python train.py --n_layer=13 --d_model=128 --n_experts=256 --experts_per_token=8 --d_expert=32 --d_shared_expert=0 --activation="geglu" --moe_layers=[1, 2, 3, 4, 5, 6, 7, 8, 9, 10, 11, 12] --router_score="softmax" --normalize_top_k=false --routed_scale=1.0 --balance_loss=0.00639 --balance_bias=false --router_logit_norm=1.5 --n_groups=4 --groups_per_token=3 --init_std_router=0.018 --lr_router=0.00215 --vocab_size=8192 --norm="rmsnorm" --norm_eps=1e-05 --tie_embeddings=false --optimizer="muon" --lr=0.00657 --beta1=0.95 --grad_clip=1.0 --batch_tokens=[32768, 65536, 131072, 262144] --seq_len=512 --train_tokens=411900000 --steps=4686 --dataset="wikipedia_en"
Below are experts of layer 3 (counted from 0) of a mixture-of-experts language model. Rows are named router (the router's row for the expert), gate (a neuron's input weights, with its number), up (a neuron's input weights, with its number), down (a neuron's output weights, with its number) and show model dimensions 0-127. Each number is 50 + 10 x the weight over its row's rms, rounded and kept within 0 to 99.
After each expert's rows: "comes after" lists some tokens at least twice as common just before its tokens as in all text; "comes before" lists some tokens at least twice as common just after its tokens as in all text. This comes from a sample of Wikipedia text that the model never trained on. Tokens count by the router's weight.

# expert 42
router:50 36 74 60 56 51 43 49 59 48 47 61 28 38 60 58 36 53 43 39 49 48 65 60 49 57 48 48 37 58 53 47 45 48 56 53 31 65 46 47 54 43 55 36 44 49 42 42 48 41 40 24 52 60 62 44 66 58 64 54 53 36 60 65 34 49 58 39 53 50 40 57 54 57 54 68 58 58 54 40 67 61 53 58 35 55 65 54 51 34 42 61 50 50 46 48 44 43 50 68 44 39 51 64 48 49 51 43 65 38 41 54 37 55 36 50 51 48 71 23 71 50 39 61 57 59 42 43
gate0:64 49 51 31 55 51 33 55 56 48 49 46 52 59 33 47 47 50 26 50 47 60 59 38 49 54 51 70 51 54 34 40 46 52 35 58 44 50 42 38 40 58 47 51 60 48 52 39 56 57 55 41 31 46 51 60 52 63 73 46 37 49 50 59 50 46 59 56 47 43 59 47 47 64 63 50 68 37 61 34 50 58 57 34 33 39 30 37 54 41 71 59 48 37 52 54 65 52 48 43 33 48 55 44 40 36 63 30 59 51 32 66 27 62 48 46 57 53 41 59 53 48 60 55 49 53 54 64
up0:53 65 40 36 46 42 59 49 52 63 51 37 43 70 59 66 66 44 63 69 50 39 45 56 59 41 61 53 56 46 49 46 58 49 45 51 57 79 42 51 34 51 40 41 58 52 37 41 31 42 53 45 54 33 49 50 42 61 42 53 66 50 54 52 48 50 43 60 57 48 51 34 58 33 49 39 67 55 40 68 49 53 56 59 49 27 36 51 35 44 55 39 58 65 27 56 59 46 46 45 51 46 41 50 40 44 64 55 35 63 63 51 59 52 50 31 62 31 46 40 45 40 48 49 54 38 57 54
down0:46 36 73 41 52 45 61 53 44 57 44 48 70 36 36 36 61 41 47 39 34 60 39 55 44 53 41 51 37 60 47 53 57 49 56 66 45 52 58 42 52 62 54 53 54 44 51 45 55 63 41 45 33 42 49 46 65 59 52 54 63 66 56 74 58 59 42 39 62 64 50 41 49 47 63 55 66 65 45 56 50 58 57 52 44 49 59 30 49 50 24 50 45 53 52 50 52 66 51 32 36 64 79 47 59 28 60 47 48 57 46 36 68 33 47 50 54 50 50 55 57 51 50 53 54 54 47 38
comes after: " to", " of", " in", " for", " and", " circ"
comes before: ",", " and", " in", ".", " with", ".\n\n"

# expert 155
router:56 61 62 55 55 58 58 51 36 43 43 67 73 57 48 58 48 50 43 37 52 60 36 49 64 36 39 60 58 70 43 62 66 49 59 43 48 46 39 48 51 61 48 43 44 67 41 49 57 46 67 42 46 59 35 74 37 53 47 40 40 44 44 48 60 40 61 47 61 41 42 51 47 39 61 55 65 44 44 67 55 35 53 60 63 61 33 69 57 53 47 48 68 36 45 50 57 46 48 50 44 39 38 62 41 58 40 53 33 58 52 57 42 59 55 42 40 45 40 71 54 54 44 52 66 56 67 33
gate0:54 40 34 51 48 44 58 49 33 52 68 49 50 42 38 68 53 56 46 39 40 43 62 53 51 63 47 58 34 46 33 50 56 60 67 51 57 51 60 55 56 28 54 52 54 50 59 58 45 38 62 52 56 37 45 45 55 46 49 51 38 47 40 42 63 58 29 59 43 45 68 55 57 35 37 53 43 46 31 48 41 60 45 79 60 44 63 63 54 47 69 61 54 51 43 59 44 56 58 50 50 48 63 57 55 51 40 43 47 54 44 55 50 46 39 24 70 51 43 30 59 57 58 50 46 42 28 69
up0:50 54 40 63 69 60 42 38 36 51 49 50 48 51 42 58 67 28 21 47 54 43 58 48 53 44 59 54 40 49 25 53 64 50 50 43 42 59 72 46 63 49 45 52 33 52 46 55 53 50 32 61 43 56 49 43 45 60 38 51 47 52 45 49 54 51 48 71 40 52 58 47 49 47 37 59 58 50 57 74 58 62 53 62 51 36 63 57 60 49 59 51 64 57 49 49 42 61 50 39 52 48 41 34 43 64 50 43 47 68 51 48 39 47 54 36 41 45 54 20 59 44 61 49 32 46 64 69
down0:54 64 36 48 44 36 52 39 55 69 60 55 55 40 50 50 33 61 54 56 52 44 55 49 46 39 52 64 49 49 47 43 52 61 49 49 61 59 43 50 31 56 50 64 47 57 70 39 55 43 48 49 42 29 58 67 65 61 58 34 35 35 55 47 49 53 71 55 68 70 39 66 41 47 65 66 45 38 70 36 54 44 45 43 45 50 70 51 34 34 39 31 49 44 39 55 59 43 56 50 46 43 52 76 45 46 51 46 51 33 47 57 56 51 43 39 52 49 43 53 50 39 48 67 51 51 38 49
comes after: " ", "13", "11", "12", "10", "14"
comes before: " |", ".", ",", "–", ";", "|"

# expert 146
router:44 62 43 47 37 36 57 50 62 33 65 67 51 56 58 41 66 61 35 43 53 61 46 59 42 46 35 40 59 53 60 31 56 50 40 63 27 42 45 52 37 62 58 38 34 35 42 45 58 53 60 60 45 54 67 62 28 50 60 56 55 58 59 51 63 54 46 52 63 38 42 56 49 50 67 47 55 44 30 44 44 50 47 51 58 59 36 46 53 55 32 55 56 45 61 48 49 57 35 51 53 41 37 56 60 64 56 61 44 47 67 51 56 54 42 52 44 55 39 71 81 61 56 46 50 40 59 42
gate0:37 23 49 53 45 33 46 50 53 48 33 32 53 54 49 31 47 42 63 63 50 67 70 40 46 55 49 57 42 56 66 55 56 48 53 43 46 43 61 50 50 58 53 33 37 51 53 33 43 51 28 50 55 51 49 39 76 37 51 38 32 44 54 55 60 36 55 51 49 47 42 30 39 42 50 52 54 41 60 38 58 55 40 56 74 41 39 55 56 57 65 57 47 54 50 58 53 58 56 44 54 38 44 53 39 57 67 51 47 46 44 57 35 57 52 48 29 56 60 44 44 47 45 72 58 53 38 70
up0:51 30 43 63 51 70 62 53 58 53 28 37 57 30 49 42 67 47 45 35 63 42 54 59 57 37 71 61 49 47 49 45 47 49 32 44 59 46 65 41 31 45 50 45 46 52 59 61 59 54 61 42 67 52 50 43 50 56 55 59 55 52 63 46 44 48 45 31 48 43 48 62 46 36 44 51 41 54 57 59 53 57 42 44 52 46 78 58 49 59 26 49 57 48 53 41 52 42 54 34 35 67 59 51 43 56 66 45 56 54 58 60 46 40 46 37 53 54 44 54 34 42 28 41 47 58 36 70
down0:37 46 64 54 62 56 62 60 44 71 42 53 63 51 51 45 54 55 36 59 46 42 48 65 41 65 54 48 37 22 44 44 66 50 66 49 49 60 46 52 55 32 50 52 57 55 45 49 55 48 61 51 48 43 60 52 74 70 49 55 61 66 46 66 62 48 44 39 52 36 67 40 41 47 38 46 53 27 41 68 57 60 35 43 56 61 71 65 57 44 35 56 53 65 58 44 66 44 56 50 44 67 47 56 51 49 56 49 55 46 49 38 43 47 49 53 55 68 52 70 53 50 49 46 61 65 44 46
comes after: " ", "–", " (", " the", "-", " of"
comes before: " |", ".", "th", "–", "0", " years"

# expert 116
router:40 44 51 46 59 52 47 53 52 49 38 54 59 59 50 49 50 25 53 50 56 45 30 44 41 68 37 38 49 41 62 66 55 52 53 65 52 50 72 32 65 57 43 40 60 55 45 60 60 60 45 33 57 46 55 42 43 63 51 53 49 34 55 38 59 42 55 65 49 49 43 45 38 56 61 48 41 40 50 50 70 52 83 61 50 32 40 56 43 74 50 44 58 46 48 47 41 65 42 46 53 56 42 38 53 65 56 37 48 52 68 50 74 28 46 58 46 57 58 62 45 50 55 58 41 52 51 45
gate0:44 32 52 60 54 38 56 46 51 48 35 61 29 51 45 24 66 52 35 46 46 50 50 39 57 61 37 43 55 61 48 33 54 47 51 71 58 57 54 53 54 41 56 48 44 51 53 51 42 43 38 33 42 60 52 61 62 44 45 53 47 49 40 30 40 54 53 53 49 61 50 48 65 59 60 54 62 32 38 31 55 58 66 64 34 56 51 47 61 49 44 45 55 53 72 49 60 41 39 51 48 69 59 34 64 50 60 46 39 56 57 46 60 43 42 50 61 64 66 72 73 56 43 49 54 50 41 45
up0:67 34 38 46 46 39 46 40 38 43 54 53 70 33 51 67 41 49 64 47 54 71 58 57 61 58 68 67 41 44 42 46 76 48 67 63 54 67 61 47 57 49 38 58 45 53 55 49 69 67 44 53 57 64 55 50 55 45 56 63 49 50 44 52 49 57 46 45 31 33 64 66 37 41 33 38 50 55 42 56 48 49 47 50 46 54 54 50 43 53 59 65 39 57 43 45 60 44 59 47 52 65 45 58 61 26 46 46 61 41 40 67 54 55 56 52 59 54 54 73 50 45 56 58 38 46 44 53
down0:54 41 42 57 46 48 51 40 39 54 49 56 43 35 45 43 69 51 22 44 59 44 67 55 46 55 49 38 46 52 48 43 48 47 58 51 54 50 60 31 63 60 58 51 41 64 41 43 58 43 54 63 59 43 53 64 72 41 35 44 50 39 48 56 46 41 53 50 51 64 53 45 60 69 47 53 43 49 41 47 71 48 43 44 67 38 47 42 48 47 53 44 59 26 65 46 34 21 55 61 64 60 54 67 53 66 58 36 36 59 57 57 51 51 44 56 53 61 63 56 65 28 53 51 52 53 36 37
comes after: " |", "|", ";", ":", "wood", " Billboard"
comes before: "20", "1", "19", "2", "0", "3"

# expert 166
router:48 54 51 55 64 67 50 54 39 40 40 58 58 52 56 49 50 56 61 51 64 54 48 53 55 37 38 52 52 62 50 45 55 46 57 48 62 36 51 35 54 57 42 39 34 42 35 42 50 53 58 47 38 66 31 75 47 54 58 47 40 41 55 54 47 43 62 44 59 31 34 53 58 46 55 52 63 44 58 53 52 36 47 41 61 58 28 63 35 36 39 48 70 27 43 41 48 51 45 50 32 39 42 69 56 48 62 45 45 60 52 54 38 64 48 39 48 53 56 67 67 63 35 42 64 57 67 39
gate0:48 49 61 54 50 32 52 48 45 26 49 59 51 58 54 45 78 60 53 51 44 35 70 57 29 55 55 42 54 47 51 48 31 50 35 54 64 48 53 46 45 47 53 51 37 52 42 40 44 58 37 40 33 54 48 44 54 39 53 52 69 42 52 43 44 56 48 59 52 46 46 53 47 50 52 52 39 51 30 41 21 55 46 60 40 56 26 48 75 56 40 48 47 46 65 55 45 49 46 66 50 65 50 50 47 57 61 40 33 34 43 39 62 60 43 61 78 52 56 40 64 55 48 44 59 50 50 49
up0:51 52 49 42 41 49 54 46 52 62 60 42 69 51 55 53 48 54 56 61 64 53 63 48 43 59 35 42 48 56 67 40 47 51 46 62 37 42 48 52 62 48 65 35 53 48 49 46 53 46 55 39 53 31 44 60 40 26 49 48 65 56 63 43 66 57 45 18 44 66 54 53 50 54 38 52 37 48 34 53 62 48 22 45 55 47 47 75 53 49 36 58 32 35 42 54 38 64 59 34 39 42 35 45 56 51 67 49 56 52 49 64 54 54 45 44 36 45 49 61 48 41 56 62 30 57 44 47
down0:63 37 57 45 40 53 60 58 31 51 52 46 58 42 39 37 56 62 61 52 41 50 40 35 50 57 51 54 54 43 33 62 62 51 49 38 72 47 66 45 38 44 51 53 65 69 64 34 32 32 40 36 46 61 41 61 48 38 57 59 57 50 44 68 47 54 51 48 52 43 69 54 66 49 53 48 46 40 70 32 48 49 36 68 52 69 49 50 53 36 56 38 39 47 47 60 57 52 48 59 49 42 54 58 53 39 39 62 62 44 40 59 59 54 52 33 59 44 66 62 39 37 42 40 40 46 52 59
comes after: " ", " the", " |", " of", " general", " on"
comes before: " |", ",", ".", " of", ".\n\n", ";"

# expert 218
router:46 50 39 63 44 28 52 60 60 54 46 46 56 64 37 40 67 50 35 45 56 66 65 54 39 36 50 35 52 50 39 53 50 49 57 40 50 27 38 50 53 58 40 54 47 35 48 36 44 39 40 64 45 35 47 65 37 54 43 46 40 56 50 30 47 54 51 61 31 48 55 43 56 46 55 28 50 28 49 56 31 46 29 46 53 50 40 54 52 51 44 45 43 47 38 60 52 49 41 40 35 38 40 59 58 67 55 48 54 61 35 33 49 66 40 69 52 61 41 54 57 58 70 48 57 44 49 53
gate0:61 43 43 58 32 57 48 57 62 50 50 65 52 53 32 45 37 49 42 57 60 56 56 40 43 52 48 78 61 36 47 52 73 54 57 46 50 60 26 56 56 52 63 52 49 52 61 48 46 62 29 36 52 30 52 53 51 48 35 66 40 46 49 35 63 53 56 51 49 59 28 62 48 52 34 46 43 54 56 63 44 49 40 47 33 47 36 57 56 39 52 44 32 57 40 49 35 47 32 49 49 41 51 49 41 61 49 46 62 36 23 63 47 54 42 61 41 50 53 39 44 57 50 48 61 48 64 43
up0:42 40 50 53 33 42 38 59 37 56 58 40 63 66 66 52 32 47 24 57 34 45 56 45 45 30 41 35 52 34 32 52 69 46 53 52 63 47 45 52 54 43 59 46 49 50 51 47 46 65 32 48 48 38 52 44 59 43 45 43 43 55 33 48 59 50 61 42 59 52 48 63 59 63 40 58 55 38 41 40 34 51 59 44 43 37 48 69 56 33 38 44 49 60 60 55 34 68 49 50 57 25 39 63 52 60 51 49 55 47 57 52 48 44 46 44 33 53 42 61 49 64 61 56 63 41 37 41
down0:45 47 57 35 51 45 44 59 53 60 65 78 54 41 57 41 51 52 59 56 64 50 54 58 39 50 62 58 44 47 60 47 51 56 52 62 55 55 42 28 56 61 46 59 33 37 44 52 43 48 50 60 59 64 65 59 55 38 65 44 44 54 60 63 38 43 52 48 50 61 46 63 55 47 61 44 54 62 21 49 50 56 57 54 49 47 42 27 33 62 52 38 28 41 68 40 45 54 32 50 71 42 60 56 58 44 41 39 28 40 45 52 49 45 49 56 44 48 55 62 55 40 59 31 40 66 56 43
comes after: " of", " University", " List", " House", " one", " Order"
comes before: " the", " ", " Representatives", " birth", " App", " Year"

# expert 50
router:39 49 49 38 57 50 64 37 47 32 45 60 66 46 63 55 34 65 34 42 30 63 63 29 48 46 37 60 40 50 52 42 50 54 43 47 48 49 52 57 36 59 56 48 59 48 49 44 76 56 55 33 53 55 66 60 58 57 59 37 45 60 34 41 60 48 48 59 42 46 47 64 51 38 46 67 55 66 57 37 41 52 74 41 50 67 58 46 39 62 38 60 44 57 46 50 59 58 57 51 52 41 32 49 43 56 54 61 56 38 62 56 55 47 52 31 40 58 62 52 68 49 41 57 41 33 56 44
gate3:47 49 59 45 51 48 65 61 48 64 64 52 70 42 46 69 39 40 60 48 52 27 55 52 44 65 56 43 47 46 44 37 36 51 60 40 58 50 51 60 61 61 50 52 47 51 43 40 50 50 41 48 46 74 52 41 41 64 38 63 56 46 46 27 56 55 55 28 45 34 46 60 54 50 56 57 42 66 55 57 70 46 24 47 62 45 56 38 39 46 62 44 54 46 62 43 67 59 41 51 45 57 53 63 64 33 72 45 49 60 60 46 55 43 64 58 56 45 36 54 57 48 32 62 52 56 53 56
up3:67 36 55 52 65 59 53 43 48 42 43 53 41 33 42 31 52 53 42 68 67 65 60 65 43 35 42 67 67 39 43 64 54 51 46 46 43 46 43 49 63 54 46 43 30 49 45 45 54 47 55 58 54 46 50 55 86 53 60 34 52 43 51 43 67 49 47 69 51 74 53 45 51 58 46 50 50 24 36 42 59 40 54 45 36 45 63 59 49 37 52 53 50 47 45 46 43 33 75 34 52 43 50 48 41 60 45 41 62 47 56 64 45 46 62 47 55 50 53 52 47 43 59 52 39 43 50 51
down3:51 53 69 54 38 47 40 46 54 55 45 51 55 37 40 32 49 61 45 72 45 56 52 50 56 46 37 69 25 51 55 53 57 58 47 67 43 53 41 45 60 42 62 39 55 60 50 48 42 45 55 63 43 58 42 55 36 65 50 53 50 43 46 47 56 39 39 55 88 51 38 39 44 45 33 39 58 61 53 47 61 52 41 56 34 53 52 66 35 35 60 40 53 52 52 44 49 69 52 60 66 52 37 42 53 48 47 52 52 53 43 69 48 65 42 48 56 53 47 52 27 29 39 61 49 53 65 50
comes after: " ", ".", ",", "′", ":", "°"
comes before: "0", " |", "%", ".", "′", " |\n"

# expert 224
router:54 66 53 52 45 38 60 53 36 50 44 72 42 54 63 62 37 54 49 55 37 55 40 45 53 58 49 43 54 44 46 41 65 42 56 61 37 36 42 51 47 57 60 57 37 50 45 60 40 59 52 77 54 52 56 56 61 56 63 49 53 55 65 44 45 58 56 31 31 51 33 49 62 55 42 41 71 59 24 38 56 42 34 59 40 41 58 59 27 51 48 43 41 55 41 44 53 48 50 56 32 47 56 41 42 45 51 42 61 46 45 43 40 54 55 36 53 46 35 69 78 45 55 60 56 42 58 42
gate0:57 43 48 44 60 51 46 41 51 54 42 57 62 50 53 58 45 56 51 56 40 47 31 64 31 50 52 53 46 40 57 57 62 45 46 45 62 57 55 54 33 50 39 36 41 50 60 43 68 47 54 30 33 48 47 39 37 55 73 56 54 57 59 58 58 54 54 38 35 46 36 61 56 61 44 40 45 54 66 41 49 32 61 46 49 41 42 51 60 33 67 38 46 57 56 54 73 43 39 43 54 40 53 35 65 63 56 53 77 62 52 64 38 64 74 37 35 49 57 56 44 61 43 53 51 54 52 61
up0:56 57 58 51 61 60 66 38 63 47 29 38 60 42 52 64 60 46 53 55 47 53 63 51 61 58 57 50 47 56 46 39 47 53 58 38 57 67 26 50 55 50 46 51 48 50 61 56 43 53 45 61 67 64 51 44 66 54 50 63 51 47 57 62 40 43 38 54 46 54 28 54 54 56 49 46 42 45 49 71 37 52 57 56 28 53 43 39 66 43 43 47 30 42 34 54 51 51 27 41 57 65 44 65 52 46 64 34 63 43 25 59 39 41 70 40 47 39 46 46 52 66 51 47 53 52 68 53
down0:48 78 46 45 58 49 60 46 54 45 43 52 41 43 36 54 41 52 50 66 62 53 72 47 44 75 55 40 38 52 66 60 30 59 50 64 49 52 69 41 57 60 45 53 39 49 48 49 43 53 63 62 43 56 56 53 60 49 73 48 47 52 46 71 33 45 48 54 54 43 46 36 51 46 44 49 53 64 63 44 51 22 41 39 57 44 58 36 40 45 49 38 64 51 57 39 61 47 34 24 59 51 48 59 32 62 51 49 52 52 54 64 51 53 59 49 50 30 50 39 49 61 59 45 47 60 55 61
comes after: " was", " the", " is", " as", " a", " were"
comes before: " the", " by", " in", " as", " of", " to"

# expert 111
router:44 43 29 38 39 50 53 44 47 50 40 61 63 50 62 28 69 45 45 50 74 44 76 59 54 47 60 47 62 54 31 54 40 52 56 47 78 52 58 45 48 51 41 36 48 53 39 50 35 42 60 50 60 48 56 49 30 33 37 35 53 57 56 54 31 51 51 58 40 44 45 47 56 45 47 68 58 67 56 63 44 45 67 42 44 57 37 51 50 53 48 55 54 34 58 50 53 38 49 48 50 45 50 76 57 48 44 51 41 57 68 51 49 55 55 34 32 48 55 56 67 48 47 58 54 51 49 35
gate0:27 53 54 41 50 39 50 59 45 48 53 28 65 70 60 28 47 58 62 54 54 51 51 57 46 51 30 50 43 37 46 61 47 44 49 37 71 57 56 62 50 44 55 43 41 52 49 44 47 55 38 55 50 69 50 37 46 44 50 55 58 42 53 42 36 61 60 71 60 60 33 39 57 62 40 35 35 55 46 52 35 52 59 46 64 62 51 64 41 57 52 57 55 69 43 38 50 49 63 44 62 62 55 54 55 53 36 57 33 39 48 59 43 45 50 54 27 46 41 58 62 60 72 52 59 60 54 62
up0:69 52 70 37 52 54 41 49 54 55 47 53 45 49 37 40 48 49 46 38 54 45 35 41 61 56 60 39 63 56 40 37 42 49 47 53 32 64 48 55 48 45 51 61 35 49 34 55 70 47 54 38 57 63 46 55 42 43 44 61 46 55 49 59 76 30 42 57 50 58 66 65 46 52 52 44 56 54 88 32 47 32 64 59 52 63 30 40 47 53 57 56 36 42 62 42 62 49 46 59 61 56 47 54 50 39 39 41 50 49 58 43 53 44 61 59 54 41 50 42 54 54 38 52 66 52 37 41
down0:62 55 54 43 47 39 51 36 50 40 51 41 53 38 56 58 39 65 56 46 60 42 62 33 51 75 51 52 47 54 65 62 65 62 55 64 55 40 36 54 65 60 56 33 56 67 45 45 47 48 42 40 48 56 58 51 34 47 49 52 49 38 52 47 57 62 49 51 42 57 48 36 77 33 56 50 56 55 36 67 63 41 44 54 44 36 48 40 21 48 29 47 57 38 50 43 41 59 42 60 48 54 46 29 60 41 58 44 55 60 55 59 73 47 51 40 35 46 41 48 37 53 45 50 46 40 35 54
comes after: "–", " ", "-", " |\n", " (", " United"
comes before: " |", ":", "\n", ";", " |\n", "–"

# expert 43
router:38 48 59 43 43 40 59 60 49 59 39 47 44 57 54 57 62 53 45 55 58 48 33 42 55 35 59 64 62 58 46 54 66 52 62 38 61 41 62 46 54 55 48 58 41 38 45 54 36 57 59 75 71 63 51 61 40 56 54 58 46 56 66 41 47 64 40 48 48 38 39 48 73 48 56 34 50 48 34 55 28 44 22 47 67 56 56 56 37 53 42 50 41 41 31 58 48 56 37 48 53 34 36 60 53 42 60 49 56 58 40 36 38 51 58 62 40 61 51 49 65 63 43 49 45 52 66 40
gate1:66 36 54 39 50 55 56 48 55 61 60 60 53 51 51 53 32 47 41 53 36 44 55 54 44 54 53 44 52 46 43 49 50 46 31 41 54 67 62 57 58 57 38 47 41 51 45 36 58 51 59 49 49 46 54 48 32 51 56 60 35 46 46 34 57 57 42 29 45 63 40 57 43 45 35 58 55 44 39 47 66 33 52 61 44 37 49 78 63 75 63 42 47 60 80 50 62 52 46 53 52 42 35 58 54 46 44 66 47 45 52 43 47 40 71 55 39 58 45 35 60 56 29 60 68 58 46 54
up1:50 62 44 52 61 51 46 41 62 44 54 42 69 59 69 46 30 50 59 45 60 27 50 66 40 71 63 42 61 45 51 48 50 50 53 44 50 54 49 41 59 43 47 49 51 49 42 61 57 39 39 58 45 43 51 50 47 65 53 58 45 50 67 55 44 36 28 73 35 42 66 38 54 63 53 67 53 67 33 50 45 54 46 35 58 48 67 43 49 27 35 44 41 52 43 52 63 66 57 48 43 39 47 72 41 41 48 42 42 67 46 54 53 49 37 47 58 42 60 34 54 65 50 44 55 48 56 50
down1:45 34 33 45 50 42 45 41 44 51 59 48 50 55 59 70 52 46 42 59 57 64 47 43 47 45 55 38 33 59 50 51 59 33 53 47 46 38 58 46 59 73 48 53 53 40 40 41 62 64 46 71 63 44 46 49 53 53 57 49 44 35 71 53 55 54 33 22 40 56 46 43 42 62 44 42 50 45 44 55 35 51 41 63 61 55 39 47 52 52 58 40 33 41 34 50 49 56 53 27 73 59 64 49 47 39 66 43 58 51 37 39 34 55 45 65 49 59 65 63 50 61 59 64 60 57 40 53
comes after: ".\n\n", " the", " during", " after", " and", " After"
comes before: " ", " the", " season", " century", " life", " years"

# expert 26
router:27 43 51 47 52 36 61 68 48 40 67 36 50 54 51 40 52 34 47 42 55 48 63 58 53 54 50 44 52 36 69 59 60 49 37 53 63 42 66 49 45 58 52 63 53 58 56 51 55 38 34 66 28 42 41 53 40 37 52 49 39 50 36 51 41 40 56 48 34 65 44 43 23 60 52 35 59 72 39 48 36 49 43 45 55 63 48 39 48 50 40 37 55 46 60 49 39 44 45 48 57 54 46 54 55 67 58 60 42 52 35 41 50 35 44 46 37 43 60 40 60 51 64 49 30 44 32 42
gate3:50 53 50 57 45 41 49 43 27 24 65 33 48 55 28 45 52 51 35 61 44 34 49 22 49 44 53 65 54 37 57 36 40 47 55 41 25 52 49 38 61 57 44 38 54 50 50 50 52 48 48 66 45 51 48 48 47 52 47 40 44 44 52 59 44 54 63 60 73 55 54 47 47 58 55 78 47 47 60 40 63 57 49 56 46 52 49 58 60 53 45 46 78 38 72 51 47 57 45 51 51 51 66 48 57 48 46 42 59 44 55 42 57 66 55 49 62 59 56 76 39 52 64 43 48 43 46 43
up3:46 65 62 62 61 53 44 34 56 57 50 63 72 48 57 51 65 47 60 59 26 63 44 46 53 56 48 55 45 44 51 63 53 49 42 33 61 48 51 51 46 39 37 59 33 51 62 58 54 48 55 63 35 42 58 31 52 52 45 64 50 46 58 45 58 54 45 43 44 55 41 51 48 53 70 49 59 47 56 51 59 49 52 46 64 34 44 46 63 49 49 56 48 34 57 50 50 66 61 30 45 47 49 58 43 30 65 44 61 50 57 65 48 48 42 58 61 60 66 20 57 48 63 54 49 42 84 55
down3:47 55 60 62 69 65 42 38 52 55 48 46 60 61 67 37 37 31 58 55 37 42 51 53 47 68 46 63 55 51 65 40 43 44 45 33 42 45 50 61 68 63 55 45 40 55 42 41 53 51 43 38 53 57 48 50 50 48 37 50 52 66 57 64 50 48 56 56 73 40 42 47 41 47 66 63 56 68 56 30 66 60 64 50 55 48 53 47 53 56 50 62 46 41 72 43 43 41 38 37 47 43 64 44 38 55 55 70 53 41 52 67 36 65 41 30 53 43 60 51 66 37 42 63 54 40 53 52
comes after: " ", ")", "1", "0", "2", "3"
comes before: " ", " \"", " Title", " —", " Candidate", " Team"

# expert 8
router:46 47 43 41 52 41 47 34 53 50 44 45 35 62 49 65 29 42 50 53 57 58 37 47 48 77 59 50 59 49 65 36 38 55 59 37 52 51 55 41 43 55 49 51 49 51 38 51 40 49 51 62 56 33 59 49 77 49 71 38 40 46 51 65 16 50 45 46 40 52 52 55 51 48 54 43 51 55 31 45 44 55 32 60 42 38 64 46 49 22 63 50 47 46 54 44 57 50 47 73 53 55 59 64 55 56 54 51 51 38 44 58 44 46 40 50 54 59 52 31 33 63 46 47 55 38 34 50
gate3:58 49 45 49 38 61 52 43 42 62 45 39 56 55 55 66 54 46 62 56 57 35 50 40 45 44 56 61 69 52 57 33 62 51 44 43 56 54 24 47 38 34 51 51 68 48 45 52 53 65 46 53 42 35 47 55 62 47 47 30 46 57 52 60 63 37 45 53 48 67 66 57 52 30 54 33 56 47 58 62 50 23 55 45 51 55 47 37 45 54 55 62 49 36 43 46 51 66 50 51 30 55 53 41 59 63 60 61 45 50 55 48 52 51 55 47 67 52 36 38 46 63 56 53 73 52 35 23
up3:43 48 49 65 42 47 44 45 51 49 63 53 28 49 53 35 49 45 53 57 72 30 48 69 49 45 63 51 53 53 64 44 53 53 44 64 61 48 47 54 62 56 53 38 53 51 56 57 59 50 43 48 50 40 49 52 45 49 45 52 66 50 61 81 50 43 48 54 48 54 63 58 50 47 71 36 28 57 48 48 40 46 34 26 49 49 58 42 67 58 65 51 53 53 57 44 51 44 71 37 50 46 48 61 49 47 43 53 30 46 43 43 47 40 66 50 62 48 28 51 41 71 70 40 65 36 42 41
down3:45 46 56 50 59 44 40 41 58 42 61 52 52 72 52 33 36 51 47 60 58 57 59 47 55 66 35 58 34 38 46 58 39 38 46 53 38 51 38 36 44 54 54 58 59 31 40 44 48 49 46 44 40 60 42 57 38 52 55 40 59 36 48 50 73 60 48 46 58 63 62 41 38 43 66 51 50 66 67 49 45 61 29 55 44 40 43 64 38 67 64 53 48 37 61 43 45 44 46 59 33 40 49 40 61 41 66 48 47 29 37 35 59 37 64 46 40 51 59 25 51 54 47 49 53 50 46 64
comes after: ",", " and", ".", "),", " was", " also"
comes before: " as", " the", " by", " in", " to", " a"